Experts of a small language model: vocabulary 32768, 7746 steps.
Below are experts of layer 5 (counted from 0) of a mixture-of-experts language model. Rows are named router (the router's row for the expert), gate (a neuron's input weights, with its number), up (a neuron's input weights, with its number) and show model dimensions 0-255. Each number is 128 + 32 x the weight over its row's rms, rounded and kept within 0 to 255. Numbers have three digits each.
Before each expert's rows: "comes after" lists some tokens at least twice as common just before its tokens as in all text; "gets" lists some tokens that make up at least twice as much of what it gets as of all text. This comes from a sample of Wikipedia text that the model never trained on. Tokens count by the router's weight.

# expert 75
comes after: " |", "\n", " ", " /", ":", " ("
gets: " ", " (", "-", " |", "\n\n", "1"
router:128111164132145132120097069080158147121057140181155101140152126126121104104171146081124122163183099167118163122127105129132103136104106175140100131120136123074095182141166155093156172129089119113104156148137170161213111153083082132143170111117217077142097100140141073084130147118159069151141142105079156155082128133110109116107140146131157126118087153105127118095129143150138118110153165105108144139126123117059135146081092064157157076133121133141058103146086184079130141127125080175120182086164149082167111119132127205080158092193125117143118104117161111153139093119137141098109103143129176168152125182155130132155179123120156173105179103126145110094117000166146130168120117122150131137187187125130181130161125155151099125169142159149195084142123147142145154102120173
gate1:115165164142168166154233089148163128093109131063202125122151156114148150068144110141093154116159169106127156114145162116154113128110120114055154134124107122115087130134135155118133128104124107113140206115101092192173133195070096144131156137150166159125113120183172134118143129103146142170112137179126131133053131159119150105136143180119124113117118119031169137125092146114093121218176162090123182137119100115092140187141148133132159146163154085144140076155141106075087101203099115159134174075106130162136084138187131112121127150167132076096121123162124093123129119152094087045116126107119086112089127187173158160110183109074146105142106121191162138107141148113150135195081124158126154090160129119084131127118109130108128105090172162211098105145177164149101153161091101
up1:208145151103109156146154164152163076139122107129078107114123100195113130108122064176146142133155089148163112133178133149112086088110170148101177092112196108040084115067088203113106145151099127111095157125111074062130123078156130115138128255127188157139138175120089088116103090143113151107190119074186134130124097066117120130150093183172146138120100149106150127118100146118114160175123094134156114127096174141121101139098162104095107130134085088127125126091090137105120090188136120093203131122143188081141100083107139151099176136137181155140099139148121172127119116112164136130164109110121143131118102101118136073093161158115033092150120138097106117126134108093108104149144139145097163107143089142144124159097127090167137133109203123065119111121150079157081109173112077

# expert 36
comes after: " ", " |\n\n", " City", " United", " Town", "ia"
gets: "0", "1", "2", "3", " F", "4"
router:122117149054123133136188069091152170124104110163137064123089134127119119105135132136097122094157109145114162143139126108128145075160121195112090142068139118084143155105180091155192135148156140120160145152171160141157122129066132107122177131129169115096097115193143099047123108063141114130114151172106139134104152092143136185109146142124089112124124118097120155090099144124080081120190096137078190221127130197074160121160088152187135135145093198105064087133143089123078093099096146215120155099173058097155098111160134126126121067202133153143079119090132162134123073137125070135096121170133155148108112178136122108138121160195180141123149108134171117118095041149168134207117075138131150118129186151123158087114161117126143126149104135141123115132119137114109128111139134
gate0:125110090116152098150087117051124099121145129129101101084128189157201119182123151140139143116122087135150129121137174172109155161148148124174124200061141175137140162147119162086115169128150108135164166123108088171121103060079166084115138129096163090134173152168155109140107162164123122152101141115127119114138188166161134143160169179130127169154175086205159160117116144089114146137127081154091153105089121076098169152116143141177147106102141165109161142106126125150170117113148151131115114114176137092107112105103137102105065145108126175148110113087086212125110159087118156085130069130127114079125151162174153097118102137111043174093172102181187116101116122090114141086088150142065065170219125100129106146161153175112095137156135144144143084089127040113093168100109181
up0:144141140094155154117143157099157121117138146119139173126132055132112173136117152194149169124108099102112151067137133060168140131104170124157116129155121129136111140123174084094119158192177179157150193104135145092076119172104138121135129158152132173148092133072129208091096147124100107158155160142209127094147116123112099166144137094067107112140114136106125181097132154106172133112092204155085170131128123118164102170139175153071132099115153176185108116090096115165109106105148154154119115151146165040133085161080144096168153168115068083170110103098053110153158159125068116106122102085154173064115121123134097154110128087110125119146164154157114152138178116093085143048067081157112131074124160150160163073090181052123191098128136113132114149109084126133160119147118123

# expert 80
comes after: "|", " |\n", " ", "-", ".\n", "\n"
gets: "|", ".", "-", "9", "5", ".\""
router:119128114069110173112093135093109169114079103182143064121092119181129101123127156157108066146111086088142083168144110136123137140086094135144100128147134116070150105088123137113149148153129190187193170147139141131127064158141122078073178171078170076141133107143134126052110140129118115070079081149092128119106132075171134149137107138123127151130123109139166160140090115135123119073158106141110173158125132159078156181143177099161124141117138183135077094146112133081165138095121111137127142095150146130154143123127134148075142121140143127099136141119166090102095100122153090149156096155141199156150179163094190115121160145175122157103156130105139115167126046143135130186134031108182080125111153198139208127076190060164081113197116181165132088130117132140077172117148152
gate1:134128043119100164112135132149133155101091109156072147091228142119150057111046136134120240133144143123111164125085142123166120124194089172149131099162129081159164132088091237121098088110099099134152149164138107129110120188135086087096116092136122088148111157112144123148126141127117143115149093103170082122152135133165167083121171135089169131156104099139187169151139130118116147137109095099121130128181099099115136157095124164139140156155155148226135124185114091152174141137099123113149114105129140161181134125142104126099121173106099136115112062169150086108085131151116144158157154200147178151146103137104116153100102151115113120153137088081113138185108067152127151126084061113123188141092165119177209140123141147104136142073140117175124109118148189107160128094170181
up1:096088140082110172122143151114147164107108110101151184094114073073092095097059116123095173126126146115156150156087137112129186157164065143137132107135133074180139093073113150139101088131144156126160148141147142117148105180140119098047188121165141127085127143107100169076178159153111200157164174126151060138099113114130223113096138049081168145124129115130187096143107113113158120110099136139113086078178158192090144140114198093189108161137117138179151109191099121121128140080150124118092176106155171160178166119159101125090080173124108114138106115144187064110081152183127111144155149133120142124179152162130141113075121126140184110150151093159139126189151111176111110174102087153148153154083110126151073111107136166122126179100129122174091146150132134134079149094159126